Experts of a small language model: 349M tokens.
Below are experts of layer 8 (counted from 0) of a mixture-of-experts language model. Rows are named router (the router's row for the expert), gate (a neuron's input weights, with its number), up (a neuron's input weights, with its number), down (a neuron's output weights, with its number) and show model dimensions 0-255. Each number is 128 + 32 x the weight over its row's rms, rounded and kept within 0 to 255. Numbers have three digits each.
After each expert's rows: a language model's description of what the expert responds to. This comes from a sample of Wikipedia text that the model never trained on.

# expert 1
router:069097155197125138072085152104137181135128133134123112160158106081128133120089119137089096063097145131114122101149091099110154111063130120181167216110163103101113168196123165114131169106078092158150113126137105133169142153170112090086153101101168117151115153159094131110111134136103114072095076177153112099058115138128065123161147154120149221130105118139191069086095093094148126168121118099101146151140154135101101092169161106145186123143175111118107148148052168110114130129090099113127123144100140139125099121141169191146090139116121111135136187147132112173086025146154064118161072119172140117127129135127113149120183120199082068087162169091192115125092121106122152162135093115150154137178159142086119126137121168158116125156118151192124142133147133186102150149084187
gate0:161161119142143161148120113114129126115091121061161210049147151092113105186123148123161135126154093127101099128138123127132145114112141098106128129174095111168147111095116122083140116143172135106122119185147061149082068141190087183126115140101086107075129193176118138177130119134145129182139131047118145118104154107125117145110138191165122139123078084115156157140108157152102109128159120098102175106099101170097053100151142182135131172095074101164104097141101105213128092105093152167157184112093149129147130165156088108120120127111109104108104105121106101123106123067138135104077139103140142126078104128203074103140150188170176111227109137082108124135043152135163120090140145062071146168167180167164126145190153101114161124077166136157088143102117134113142091095140144
up0:150180153165130137130133085110142097128107158118142180040118120101138133188119108140088142093104123147122113131139104160067171123135125158116111125142082130101160137113093111059164132154139094168149109156117093092100156125191071167091136187118163074122157199180145110188094144126147115103168126131099078136119159147140145128083134219126104117100094124178154164092183164164092141158158133104070140123112094080154046087169148142138118134067081142154152092123090126165120135109136166162174104117092142134129151185137112100146172132132123098104101147079045177153100087143095099116095086117155138073130107130151097099148144175173124125191144133086134154124020130189125162160144114073045123137164123187124114146167191139117143141131152120181133135139131123113098092104089122
down0:121115079169127134143162172110132155134095108108128126141109117092151121123164152146136129153069165157162113151073092135137073105149155131182137128134131121129101117127130123101105100129143168255177131130119136132117142129145075162084135083118240087159183124124182114114091255156131113077132100111152129127200185171112123102131127127096143133159120096091112148136108083100135146099138122132158122118126135173138101124113074102096105167133171100107222109101148131116115197148132158166131158115127114141079104126105144125152119093137089132158140108081151119114094137129114120123113156126128131101128112129147121151122170093118101111098127118117189128139169120111160131090090175136107154105123172153134149129132069137247113147110150167092161069127154143110107107127097133
Line breaks, section heading starts like ==Early or ==P, and infobox or table field labels such as Occupation:, plus scattered table-cell content.

# expert 3
router:166135160158054146125115100122125163157112089129128111087108121130159172144124124133179122123156133130159162148127114109137097157128136134164166070099135159139095104105131131207158107108147132140139115116133125092062147052095138131154089181185128156151137136110199092153118176101088145105180120170050164136126134133148168079143132058123153140134121145180174092140131130121145144027129098127090172125142096109119156108103096145107137158148128098113169150090197129152078110135105159136156129156163144115143097097150195128179204114087085152149101061116122152151110143083087137128148140150107124114138138093121121118151083132118169153083124115102102155107116150054150040103069190134139230135150082152125130167094069122098083166109164173089140101178095140116140165126130039
gate0:124132112074146140128100140101125099112200070089131086101106169140119123122043134127091090142109164149099027150146133115102129149149100103140143113148168125102149128148096155184117141145126148110116141130140119162116130199113143113224100108100191149133149105101096180104168130133125120122146137074140158187126120124112108173146098189195143098091118103121060118137147119060151113095159100152116080139126183099145128086179094148075147144126130098137112091129125116159143127121156169168124128069079132107156083188159064141160154131186205099142145096134128169135165167162133089133150148136103081157081135144152122129143136161109163197152114089123180130120114141136134089191141185102094145109186125059153120061164153072057132141122131158157068160189145124128146089099089095
up0:145176125125128123111093162119111097160103116105139185182141196139138128153106114167146157206156120113068132143122185182106136103090098084155060164128126131159150187108139105127168175098124103133094098084110170100168181078126173135120122103097197075162101145147133180148143157079145178099146186096102158129108191153144164139141093134138131154133132093143136189140142172098173076145164074140134095128185128108201170087137146135070119112104168085117136106182134142082133182143189140085128134128088078145118169133121164130126095137094116160104149086100186155120113103173107127126160129091163099112156115176068107096137076178162153126122083090112137127118142151110124083165143130134155127100111170123217097092141133062154135153068160150086095118086122108153076197117108116
down0:167126161123142180097169068085127144117144124086201116135146125105115054131145122127098160078116174099164114113116095084109116132152050136120115216067167117211119167167176163138099133141108145187120086116074107112104090130137104139108041139123120120177131122080093111084155071086155067129139100141169138123142112131116130174107142130152142129114133159146123061149082104102136151173178131114157136098118139116153125065088117120139097154077146163165158153149119110144146119086116133182153149144183086124068187058141161162149144115123074096070170153120111139124083092130128142079071164163109091169095157120142144098164099132133151095161157088131162101129149114091135050141108100091138140146164161196113112140128206146127190098168172144152147110122131198107123101148133111
Word-final noun pieces, mostly plural endings like -s, -es, -ers, -ings, -ations, and words such as years, people.

# expert 11
router:113120138128172108153120133118150134128147130187114146163085162132155143107127170164165192139102090149157107100119112189142188099129105142174116117111164126120139143145120174066168120125127116139138146065144108078098110172137127065163176142129077148146097126132038106101113124100143189125145098099136120109089100164116099133079106160209105144153198173087150115099155149151107125088109113096106176171152187090138158104157125133127200093094132096148172163129095141108136146169149137105131147149090125136126097132113104080093071132216105147193168132151144143138137198167255120139159074152127156123121074152150106115095149079096107106169137105112131128119113067147146155154121088130156080142105158074130125155149068124130129144141099041108187116130089129139114053129124142
gate0:140167127134121096098168107068094164087075119120136150150145079075133124198145047167125121143069179110164124164089099145150070158179086204103097099152131065146160119150153115096190129135144115164135107097102095114217125091127111120143142157145117116135146191147128097124115120155125136094186154162107144192175126103089118113096080099118132163114084153075153063156090160150075137169089087081149117120105176185119109146149153151129099109110152118113131174148106139080141137110154090136123110079104123115114123150098124110156200141145107158181124114126149112118158131181158168070167110140176183130083152182094102150127112089089093094095098103123159085141077109139118135072192071093086077133122095109160138116141127064152125123134131154093174129154180085158135095115107189
up0:194133111160140107162096178159127091123123083137148152133161160160139143102123159114175200098157100177085134118072184140075144101155138121141109149116066174133051164121161158211127180100103114107116109129131079153146113129155097160123151114104091115191106131123130155128140158117135121102135142082192128189175114117128128161136082131104164085161175111140131120093164122157093064052151103164090162155146068141083156123143075024164105113146162075082098076140126113160132168092137145162040145124113093146123143128117157105123157177125093070083184152094145142155099111139184163133138138166171120126128147081089124105134098082188144160118120139128067186140104127166117147135106112155181140149100182192201150139114099109099129145137108120123138142178119154154141122106137084
down0:115132103072111097163096137161154154132111190120105157152124099132129158133089158156137143076182075149148181115137070160114107099170160141141065141134120107158186154177133144156138156135151152150168112112059124155065135144165148124155065103132152157155088154118117137130131007206151161061128100144150127129097152112162115140147124065178139121113146128129083129082142082116114112181108142159124099104096110137111197090154124137241084126165125148102105110178108122119140134065150145187117125128205146167141148186166103141147148084113119141125143123190155113121108125140170104083161095101131112117129148103120137097108180131145157140057230119157161157144095118195186160152092147164082101108126138141099129113156156156090124099092154103154173132102111163145086127114154154
The and first pieces of proper names or words after prepositions, like Cor, Mar, Sh, D in Corrigan, Drysdale, Doris.

# expert 4
router:104099108135157169083091150122151096129129138146085110117134104141118092114112135159105133121136104122130108106120150145110149100184172108062089184146146164123056113136093190123117174152140121181108129136111125144158107138164111107141149065116046107119113095148105155138138103120076179109087142055072145094147121154118120098146156164094087133151097213049101115109182153150085141120134152052117149146176077121093121090119092182147077122148150121115144139123047158154143127144120131105126143122118075127116121170143129149171103128220117070134167023100150093131094183169164150138137112140120241108142144168168146057115123094164127095135140109113156117110076094137135105177236095157129141152111156139089132189151101160111102125167114118131137117103126147114099112146121156
gate0:136142099126116154138172128140086122117108132152108147162114077078081147104181138136090124100128149142096142147132145133122092098132082150138093182125147124137172118172118139099150148147104117045140106103158165131107176136118204178140102124128090083101095108163130110152161068181148094123114172133134191135087146128101133154088122125121112126084101131164077123111099128182130135147098124120170161145103112122127172124130165084176157099134069081133150097107226062142137055044121125117107136020106176152185137109152112149094118163119197129116153129123212176166219113095140113109143182121141137171121090136101164123116159129169127068108167170151157122105140187108178176121174176124157149179153100154147062116110153132133139139163159111165113185118135120079145113084096118
up0:122186059172162139104093124134146076195114127111099147124122080079139101124184104107130118147144157110106138193115167150140098119098119097149158089111059106149149101138138108111135082104169127105168140144124139151134108176120097159203156106172083128112135110134184126162147119074071087087117091139104144157075115165092113079159046119093180139151133064149129104095121081117158129120141122131122154101204143183163113088105214110163148135116210099149141104131155084200180123155123112090132171102095135105154085119198148196117087145121125151107149221154163132093189111137143179121152153122121114150211155122145120142154118166138113116149133121117146076132113139089057137152178152113136127141162127152100162138133159108121090145132124112122225163144124083087098145132108139
down0:112152157103105109133130138140109140112177196082119076200095168211100131078095175141167135116111100108175131132188098154156172094136092072184114089155115137143104143123084134120109120136070109133112075142064108121100155085203148157119103139154153106169127146152080083098123255125157174161173170084139131120106131116160087133168104111124116097145083176176130100058100104125152148119125094135157159124149134130169155176115158102063149126181083107106136180121143132160131165148136150093167163102102148139054095107175137101104135165094056101113141102095093120077131100154075156110106084116144158135047149169136143106125152197146143114138086155150144128147125128112139151147106107128139115114120080108122130157153144140181131123134146115151139143209126127051109115139120109
Section headings like ==Career== and ==History==, birth-date digits in opening biography sentences, and words like known, described, him.

# expert 6
router:115136075154072105060093162163148164142151145117090106104118117114094102069155048086145073115131183130115107097135121161202104112154111110177121090098095127127145141108116130129111075132176141126115215193113109146204174124114118145121123100144138134108111087088163138117131099124107132095120128083143114170100131139109095134175090114109132115188110148051125182129168086147142104183091119121133153170168200072179079178134157064096116112056132169104165143112072166172056148119113084106095113092109121126113164141127126122115107162133096055170121070125167119058141152153175105121104126108188063128119138115138184114150103143114097092161131090127121146132144132113162119137086096168109089141104136178160160133161136190070118115128196160087123147100167111140098149117104102
gate0:130090117150130167174129085113084126103118131130108138175155106113132127172077082136078146116136120131160156055116096050156051141072137128157108107148126114204089081126155182108150146091118106097113145123133183138178126144122140114146121102110096164118144168139106087140073115147118077095137156109119115131128169155163182157091126063134108141159141155183169135084124124134109102135139122156137140115122107183084102131055228102146127127109094079153124108077080156138067113138138154187116146101122116157130127147116186153096124148085141144091136111132124081139176096099131143202129119107138188165086071164125106117120143234101157133153177079166165115104130114129101137171096112074145144148156084160064170126191113158152100160096106121177152056109103056107174111127140155
up0:139127132085153088170108116139117142151124071150176088094129089119165147124102085164178180163118163157170134185090119120140137112125164107157170178135128130112158147087144116069163128124102165100117124109105114109121125143090183185148125140203072117161066098120152094178154123144099134121067090111108106132119228103108088102114124110093138125143120101123111091153174084167141165131085097095102114129076154085182110140114083115178111193162113145076158108114152068108076163137139092102145102185145123136160110104069074091074070107156162128137155158165131121130067144123098203095080157165136094163142158111183070139131140094134100177099102182124176133153081141088135078080138171143133133096139204116133105127109143076118128170145153087126107080115158162113131165127058125
down0:161178119158113156098154121074149118124110112111143195061170133158118169167136114118144124154145120134153156102109094147161104142076051143159173191078138191161166145108114150129134189108136119151184095128119149168199193153153153114140104143145130109073107156124173184151108030139092113118116172154109112172159058150177129147137144092143132132091119176177148148141111150135136091153094123138166091142159116111118110150141161090255097136115110112137107177169131135116123070143118147122153205091118126178053188126081188133172123138139179135138103125098160130090127117132112100173159111142161105037144123112138122137150155108120153119138085117147112132135137135139157109134133140111196166099130114094107158159166099158063143136105126148175196191096134142133170150119102101
Pipe separators, zeros and the in sports and results tables, plus coordinate symbols (″N, ″E) and infobox fields like Genus:, Authority:.

# expert 15
router:115139134141107141094088112161122086134122117189115169136131138078113116138113136195094087126156107083148124065132105126114147129086161096162157090134162113132211109138123092140112055091095126078119119081161118137205123099117153121061147116156127085140117136152073129099151185098212061189086151158132141144142123134074128130112110134133109089136102159074128112148139105171121114150142132151132108140138096089076137155110177130145112132150124118084154179153217141083079155114165148177143150158162159109131097105099117194147104178110097084098072099101160098134132065172070081045111098163157131151124109078078193127106094132083146142102103165125174091115102138126129149150153143134045102148139155158157123099171213122097126161115110086119126156169100093094102160169096144
gate0:119054056103168191068175189133169114107079092122138154133156150121136120168106115142133148126142143071095080105158145092090138148157155108121059098120138119065130195139142086141119113119137155150120094114172145126160118144145087098212206119107075133128133146156148124145117137149117056156161147168099158124156150176150147116107099084041154121156140099103159119172169192190107145119055219118130114117112124120115158165142147132118101168074161096166152111096181131117168148149056112141123098103149096153105121120176092122088086117148145167103168192114126196111147158143142158094118154103102131174137102122152136126129067121111161118141144140129153115105095088130072107119154143142079114112148174114145156082163114122133127061104098134059120133080172200117099162155118148
up0:130126096109150152083159153187136151107117140131130153094096127098118102153226164171103185127123150151059124121156176080136084145104154170114087118105107108112155093149142093133060079160134113134118104108115186049133109103123133094166156186139119117060201120137133099183140126157126096157092133168166158127157121159124073106147091122092119087181058117181103158129131130177145128141060143107100148103082152135107115196130077119114108088064118142169103131088191132168133068146091107154152146165086129123112105152158084157106074173155183115139177174150133143172091135112134172076129147114080127146093083130152088118175121065161164083139150189101151117142135087123109155091102146112139162129115174155114153122181134146169167095162136155105121108104168125138128133222137165
down0:126120172116139110147156136142133144123120149103109118142126151135129146087156103077138163143138176155123120116159121153158148143179106143159123112128124107144103137134132132128139149118128139170139172144111122105130118106127121114084086083118139135141124133179122114145151255106098125112161117105121160105131128119114151091081143133109089096118137166151160100084145133096096132124103115129175117115104131156171112066158147121000078089093110124153242099123132132093093146149116122186141101118125139125110147134132142138144054150083125094107178115136142112109136158070089159161176096145158118098115101160141169161171105134100081157143156093177127096173151105188141145111127108125145155128103050113131087123107088155159114163071114145118102109121137121109129150189125124
Head nouns for organizations, roles and categories like band, group, Award, community, part, generation, plus stadium name fragments.

# expert 8
router:141118104161143124161151109149089162100134136107108132116094183140160150069122102087107068078142137132125124139121207104182175092129173121139129071125169132137140141169070102147084198125099130083102136117104101129159184104160095125119143082095108087094140168137140103112166125106157138177162150172118190158109156121112102127145186086122155041178100142069144142120123109104089116169183066151145134092131058183111108159164135099128109108180126175184150125136203195107106148129141106088139085131100123134093121107150163213160117173149150121130081227088065087089088171128067127102127111085196120154109123127184170122105083135134122170138114143158110120128142100117129083158105093126105195172089136163118132124158176128146102096125134141088138171120118134115117081162106118
gate0:097132183127128079135146137136154136070088097163117132156083103088142189122099113135087121141136057087134100139131131129137139100132119133177091143147203099150106142141120089160113151126119160148177168087083107140166195109156127146135158079063187108119135112106135161102118131140138190155130171120069146129082137123179150164109121061137151065180091128171166236171046109082155110083146224132159166058116089129120119109133158127133175100173175044128133118136086155133118142127143154102162112157143137159115137103090117153182078130149127151076130109097131158096166170121113116139129187101170113139110135162101084132120177161149138153148093170127187095136093155127104168141159126130163127175065106145146151108187111085074144146145109135185135100163114091172142140103141114
up0:082071166154083135115096177118113064154098134126095079092191082183131125131193151124144184111141144131145159128134154129172113162134074162162105155108151107123124122086152140127140092119193103112164180142123130081174168123117143138121124125118124088160058116177096112150096147129118110104149125161109140110130114142151084089069099063102173125147119140116130140177083132123081129093160121089128148121147102149103176143121119121112141071133130110114135183182198113092199141171092101101210178125152161110119149173166178140158183141182142089170129137110099098114132177110159161078130100188148151114118101159148066118085136152155208105106164124081146094170164149146109182126073104146076158113129081116131095107088128112156180129167108153063175139065135056186143125102132137
down0:103134173100105136131148123104106069193120130174140162103070142103119155188158131122116148140134162119111110156111154086195113122174095116171168152141132134137099147103130117125163156149085172000099129126172077147174124153146163087172148174117132058104157123113157123066149093111129129150155143153116140090116104176164141146099125156129076156119103141178193132116141161134166110147123092146127174138110162125123113152200087166081100090104094149098065172186157185120119141130175142144071115147166093095139127184114154117195156096152092174041099123164095150144087175169168164101163062074098112134082122156145152150102137155188096124140143123117176129193149127119139144128184146143129134101095160157108140104144086099078147138099157143175124112134109120098116149078084155
First letters or words after a full stop or line break, such as Today, Although, V-, and commas, periods, compass words.

# expert 7
router:162154110120164048124133125104144102117100121060155146079112144103127126104120030133143129166134110138155173173094089137121132188136110091164102099097075131159136117085142086146075116119147150103139084152114147131130086083147139108155083138120135142115140167124136113132138131158109133156145125153150170137173178131150180191085155087117145152075143131100151123143112162154084111130079134166105095131032114088155116151150075128154114146118111111144138116103136088138122125135147142125159125145189133092171171102150047097079103116084141118098132211135087131151141133146070196113099174152118106169126149160155126157233118191085179152093141134124103151161135194109139148072135128127146071089220117089148089094096133108121076139082116078180112075092135123103203162127170137
gate0:098122122130081173120093159149169149148108125182074137145132135137127091069124110151098105128134165143148168089133113085175094128126075166078126132219093130137175118123108095081138080132115122126108115124127160115153116123120163137163102125144111146130166086149207139161186137092096132166138134145109109146095144128139165116163073111077138169163145153185127160165060129121115167072139120078111115100088026150132095124132180075172102083117126100131113116155140100078207127128063114087092144148109135155107115170166129114113104119105104121131105090139128110073164110164130158103123132120120150117183148174157131141111086133126161089108125102147193104161138142076171086193123110066168172170140148116123113060129107083102094160151127121107117139211128094032139090160050194
up0:145139108105116177118143083147106089162166192114149146053092122118177111149086171099170135168123148114143155142146124152160105145167107186202122132207120153054110166094145105202152127117146170167146076080074115134134110141094106113088146126142106186204180142135118113173181122120071113186155112116140127173105072168162156096099126152186101110092183148081100117114151143156132109086162172131105156143120117127124124174137082132207151122151147114108129177105148129204128121226103139135088123103172138160120139147166137131163117121147100121160120141105074089091125116088157152115168167102104161107074109127110167066135149146146181190118110056085113187126113146115167097149064138144108135132119109111107194159107113138104119074121134138071102174150128114153149122115142153
down0:105147100166118146114127157139114069131103178091152174099097122120124104115131163108198129145129202129126107129101100118126097105183130112131169148165129093147144088135140167159106129195196136182149129129187162143079140122110148146147128114126061122074110134097151149114122057176165152099154156098111067138138160106108138156100048188139077127079115108146098146147122169175147154128160076099150143182129104122155129128117158123195122116147103152129156163204154133174196179143090142128030135086089146038176100119165106128100129181100162116142121177109094160154168156112155097163184176101142159151165144130100155141145139132098110141173186069143104131133143150172182156155094085119124073183123125167141113072175138128111135137184123114166104122133104127146206163140141142
Prepositions heading a noun phrase, chiefly of, by, with, for, from, between, as in "Shared with", "Recorded by".

# expert 2
router:137103114117164146104134090105129047144145106118122170094206085136099037153105208119112149125138139137057143116157075132097138143165111145113144149121195077159115143128093149054136126070110130152132137156162100164178108144182136109166134089085098091117157164189096107140153141168164115122127089169145111095070153181110076096089167091107110128129056179140178127142154127154123140159166109146128101115098158118085083101126150105126147115093115156130170133186113146094155101137060115120132157144107139135133206123183125209111128134104122107140110161106110128146078159183120164095220123081067093146076070147167125115103143112124111090085131193126195147130141095178114142142120192129054154156093140167081109123152141117131154129099156165128112114105127149142088114140122133
gate0:211193144125112128166175072126141134162158158098142130113119130130100131093113094141126112068129132169110128131098106117128135106129187076119139153091119152142121150132154118140086120114081158131121154088056079164067164157175132104097157133111203104108139143135153177093136148143113113130122115131155103180114206136136145175092177173123106130109149149167125155154093086139134092168108155137140071119119084082143183116158132100097198109124068090109095102131169128095157185102161164078065088131110121172136143111050142105187114069144122089138128182116140140129123130167101115103170157192158085084143108181117079109141147091181087141147100185183094125109123137148209170106178123132090157130135116081120073154133110123134056157125121199098173171091127144095101075097149143
up0:103105123142141104137142119181149145125124142080099169096134134146178131099136080087182156167115159143169140171131138069111180194145138072113151135104119139094158143109128105144135058176156118099156103110180142149124096164104131136136117119132097142157170147156125036151187084202088152129060151129154107177159091106106121085152117075145189159179159102173177143162137200108145196098140133102199208163133116072128151173124118164104087170148176124149118150067128135123081103199079086158128122126164122119191106139203148143083161136149144104081157106082146081162152121079157159161116111080116140134141166087123130111177084106137155136125153098094162111142076160111155140083196147100147094069150166074114133089119126109094140113128152138137119122137133149132138113105090104
down0:187127152109114121156114127096125147101165140157124124207124125150105130163169135136186071131077122125126162163149098136131138160164147079146128129109168106134115121060133163183115110148123164063141117157162119154172072178101102117097081136138131100114139126178173191140104235104171146111115155122106131085115162173094164133100121096086110109092060122173163110122137164092118110153126161155118092124153114120118124128084069113255109097105068102083045085147134105108114113134155148115066068124162169137115067170088097107146092157178154167095117122137114122143114092153115100140122062113119099153110125149144150106107177130132107142150147106127114122145128139152134120154156167056140131179129155103117147116166079153074070106112118122152074156136145137072121104143129142
Articles and attributive words like a, the, new, former, original, plus day numbers in table dates such as July 29, 2018.

# expert 13
router:123140143079106139154147168079088095068158163127118079147162143124138139179150033133120242142143083130125131147114095123165097154145149131140149162116137143154114129109147109103137175130163116131114148133149118117126119134136136161153176135181114141143106116191095103102125080129149166100173112095112145134137107136101152073118155099132133048135111163078115181084108143111111109080195179091181164092146153151147093138133143177122125071142091094165104163137094128077096178167072090048070092137090110141169136169188162123131149137091120104082145105102151120096156131127060152134093145118099111166072150196125105086099094122103114107170144171049145138128109173105174205123145095113049141087162066138133125063113100158142116143135133094074152144109112123142134110109095076
gate0:173142120136164127143174125052171148120145098146155177168074087107153136123100113103153095114127164178098088079131132152100148144092122112119086149148129125086094143109098158140094092109088156101096164142129117148114056100090145177167138164064149191184144107070133105124104138168104078126086091132149152154139122088105089127156112140112138147156106126167119130099133126140114113123101115152117120092111047176186092146128129193117208091168089158124150162091135105168041151107140128181131133108150070095139175104197169108104130087141143106119143107158150127109176085111128105150055157134142048101145171067098137135203200166126181173154142140130129140115083153137105171109127150181070157106123104118147078142059129102089193100111114105143134110092135075124142177126103107
up0:143140150106172123108146161140126156149106164160092107165086134140185080079128112136164146137136199147066149188110095103151154147117126163093089144134129138148129115122121158065207097163059100092106113104137129117102123123098144145158131062146129180134111119111038160063109146093134079084111135137121105156177148109164102120147143104138120098197100106113145109105080092131002113128153147105112137101140090125071162109111130160113171124174154115127098085110138114104136125098098145124077159144162103119126104117153208126198067104170145153137154138063159115138188080130142129100064116091128096133151118168223151145168153123192130119106155086119183104104106089143144124120109130132170164120106113108084127146100072111125113123091085077164160156126184122120201181129138116
down0:145151119189102095141158162102180112093098123120107128169182155115124084064192148109092115133109137133084117135075149149112153105118169099140126168127105078129159125109099099121143092145209201149124174086105140084097099130114128098104100132059133144157102099103091098189129125131085121111123112099144122132145153124124096118125195149132117150163140168095081097070133103156108100121134160118118112089165141142107137130166138129150135129113129093159149174090119195149131071101179095118104139155112153112172131140185131115176078069114135060137088071122171088109112134217114139139116139150132204116163099129105153138187200083079162063181082163123106112190119132136158105120127165129080176096135101098104152175147130207143157119162139170151128166083165094096168063141138200
Digit tokens in dates, years like 201 or 188, coordinates, and table figures, such as (m. 2012) or 29.03.1970.

# expert 14
router:134163109109139158179105175107146140098129119135118177106188109091133108117106151183125181137083104114101122099113115159097142133109075104081171170114119146110155142172102100114153119106091151109102160189122112103117180159069134101113120115165148150120127057128177203119110117065096159137123082094125120097182105084109130121095109119159148208111069054134094161115069112163145155133132138091169093133167171226161175095099093102117155126126158125081115098160078145128224136150159172157096104128140159140101092141125133076155159089085149140138218115103105131130099039112110027135170124141140088111113118136087117137127127159111112144165122150126153120105148133149169139148121101114135072112104155161095128148145175073151178135155056101163075133161172107113154148100126139
gate0:139151115175180121114137138152148122149107115117157144124087150163155084137099105146122104134125122134045105157125154150140089104181170087161172094070119082092154132118184036142117137116133127134134127064155103179134165113103118085077114163161189064100120136123077157137124126156133125124126101161113153148122073175115133115158108137084114133137151143164156103151128113086120158186060142177088216133129183125151179113165103103131135135161158139110177080150117173148164117178134119078120084151144117074098147149176105099142099133105113169113134108200121104136114192082089165118093086098097065082080125081203193080125162166110105176140137090154166117097112118198177174128134152149159098135140159144098167094151171144113127164106145129139142210134149179114110151074100111
up0:049139152167095131170113158138132088109141188131142085134159117138159128144107170137142076155094094048140042155142118114190070180154113121124107066100157181114149101157210091136180151106181184146115101105137107132105101160100058069030136158147148130124091106152126130113140104140177133137166137139144121129169137139134079154100145174134123086137167168112148125099102114154119105182098121137171131141132105112144111163089159112156110100056076181134149135138114102097113155144125123107115076155111196147145121110118087136137145099151136163093108101077123149148155114158070099179107092083146115110066085142132144156098154084105155121088130143152164170154160067156152127132141152141144143142164150172114124171077099181176117079133141140226099132101103120129105049085097102
down0:112133115150132095122078116148110118104130109123073170128134173136132106127114115128071162109161138152203136170060153104065153135149126150088165147096102144126172135142080148147116132111086124114205180116129125157155133095092151119089134135128176151131152126137123150154131255125140093129152147119108118134151170079132112115110129119117114113075120124107127163135186154075142162097149122144121104115177149093149159118134129145000126163127124142106067113111105136109200159160119140146168157112143107074124157129107143132142170143139115188122158155143138103115130082086125128112112093091129103172158154127119148152069143140088113126117131119113183125127159154108145170112103163102095124165088201115069169085128092114198060125125150147137141080073069154105139142134148105
Line-initial dashes in infobox lists such as - Country: or - Justice, plus middle syllables of place and personal names like G-amp-aha.

# expert 9
router:116091136128162140145120125163100098099144134169076116188156086127068120103191163159116146160145141093127109119077104153089096121153082103124203090116175078066145135132111123068121131146160122181142124073175105157101072131130071106140108139128117110149128218127122099129129135063123127060145129097164096164081096137147126137155137122180113050145139145114179142151149148138093091110112104132106134133118122151130088148131110068139174102160121165142165114167108144167105096130150109124151168080106160132146171162184223073113124136140213124076103177089093132150161179200192114125137143109075134107108111115156099142108092105128159106126197120138184093126122096116143097126185101103146094127113107129100145067146170180102167077135186095072083144128148158146121106131068168
gate0:088150138108119153122152189129187097145087136166149111140101134146157134088058125090145139095081146162134112146143092144161141117098189143167124148157113083145172125114109217101141178145110098128143134117090103137090166183110122153151159164128124137097122155116181122151113153169120161131119106160166158134108217139128094086113144124147121105072122143144130114109082166128114149122132121088114182164138037188085106187139131090112058085140172190116109159116113086102138148119148101157207140167057088123122082139141135113099165151128103188114160132142158121155106124091095161104079139188130127109134169114041080142150148155098136141131152149155174084090123117077094121146086185111102081124149048167152127110101136140110146153174154119182165106133123179113162242145123120
up0:133119103090072121149127074118077108167114152100137166088155171148173074134122183124131117177146133128146110131131139125179176122085096076068092117154132130041132125094134079114109120090104115096147125150116170159148127105064166110121146134134172118159096103125158114090170122137118110123162140130108140119151132129176152149131197177126132130089155167144113162128175160092046099126094100128118035110076086169156141126150152146141198144150119164125106125128131120095109100167054125176067166101171146138113167100150155137108081109178112099083053142090140164105129116125207083144165049084157113175122101100165129172089145099132155135130197098082148079124112122108188126170161149107090101116116139092092082175182190115186124114118113149157133132134131159149057127117153092
down0:109128146185059121159116161133143113188128132129158086130141095093149137063109141136112167119085124134127088137104136121088071094137104144110143110131106053156128144169167149153127111106148162075135116169082137159101080121133108086096125154126113147101186115093103127161091011097108155112102154095084078180127096149116140120199121132107143144127132085204088120104129096147136173178136152082114145119146120157082187155194108113182163157140056082138197163174187111157072154086169140102087168156159162053069166123138117105102109109102137149139100137162144113104189124140148108123023134130130127121164121150152161154165112155098093070144140120091145108068105094095130139076124162140156106108125154169106134139136160130134147132138124113143050098107073130149113134146067150
Opening quotation marks with a first letter, like "A or "L, and first letters of capitalized names after table bars or headings.

# expert 0
router:150168143112119116173131014108018098173123158117176081146090183170106162223119144106150124090176111151110143121085177134129115144113097139110130178104094171105094103090172116195132149146161125126117094186106126140123145117088183156137088120075182179157147089111131162098132162208144122125142097190148170140217080155156126154155113115157112173113133121179089141169147114152102116172152104174117133119151160120114121134148080141109119167163090097088128108151163078145185093115153155132128121171132145091133140100108173109103097088077129174170131126186157164164128131079162090123141162149125088140160125096105120113128160128150134156159120118155136192163110117144070149142127143112125116102084127098148093145088135121135096162100133218085139135074124113078157104094170129
gate0:124171181076139152090183141162136169055073110186131184095090110050131163118111131127122135125099121094091153217113129069105118138136081113086105104154114123130152115129147140152122171114136130102167130192069151161103141164123132107153142135138145199114146110157090104085133126109164090122096168157052141082145182096133136103140108147094129137133091140137052083091131090195094120137131138116137141144148141120142159135098157090068120053128186107095177103117094178120109153122104153081159154054122152142104134101176117152138106099106152120164119146069100136170114082137078185098117154149123160207131093125182098110150148115149147105097176172142155129158151086117117143129193092109098152153148086097124125054151140090120148147180190078132139129171095115165074125117170169
up0:066060117122115107184092149149115127109132151067166126067149181061140076106097148126188146121138110072192131106131134107084122143135134100058077124124146066082124119192192133146161107145115077122152149131140153074155071151107135123119151120127117084116122138155116138096165139122151121080184145113135160103088148138106130156157125166129164159107107153092140171166164115187085076175153167152143152128096151081110055183136148126114112101142134112071164095135116120132131080153067199111121165104128162145140079100111138124162173159126125112110123189163172075184184104130147194183111075074136128123120092110180110129093125092142115123079126132170130106092119094113071182102163085137113135108177121152111083109090156120116156075167156119119103055134138123197110124125123177
down0:095138093077081083163093179129116134116147124090104059178095162153097128152158171149129089229155161169113160144150164123114078161141121117124080122057139164150101100108107116082134129097164151159088137157111149114110118126090166151096085137146157155140162078178170136117120252083183111066187116126066138120101143152112136152174095110117111124161138128155124141083186161096166091157152071180173128085118134146120164120144124125066136143109117149152137155157152153174070159130125164141119159115118105104140104114165114184167099111141100166146128123171092151087148216123145164114161131088155088153127075136115098115099114102131122073099112133118114166148096070154113106129130148151102173166133154176092142165096125128182145100157107121071182039110142085092135128140150149
Short letter fragments inside rare proper names, usually right after a capital, such as Hert-ford, S-aff-ord, Eit-el.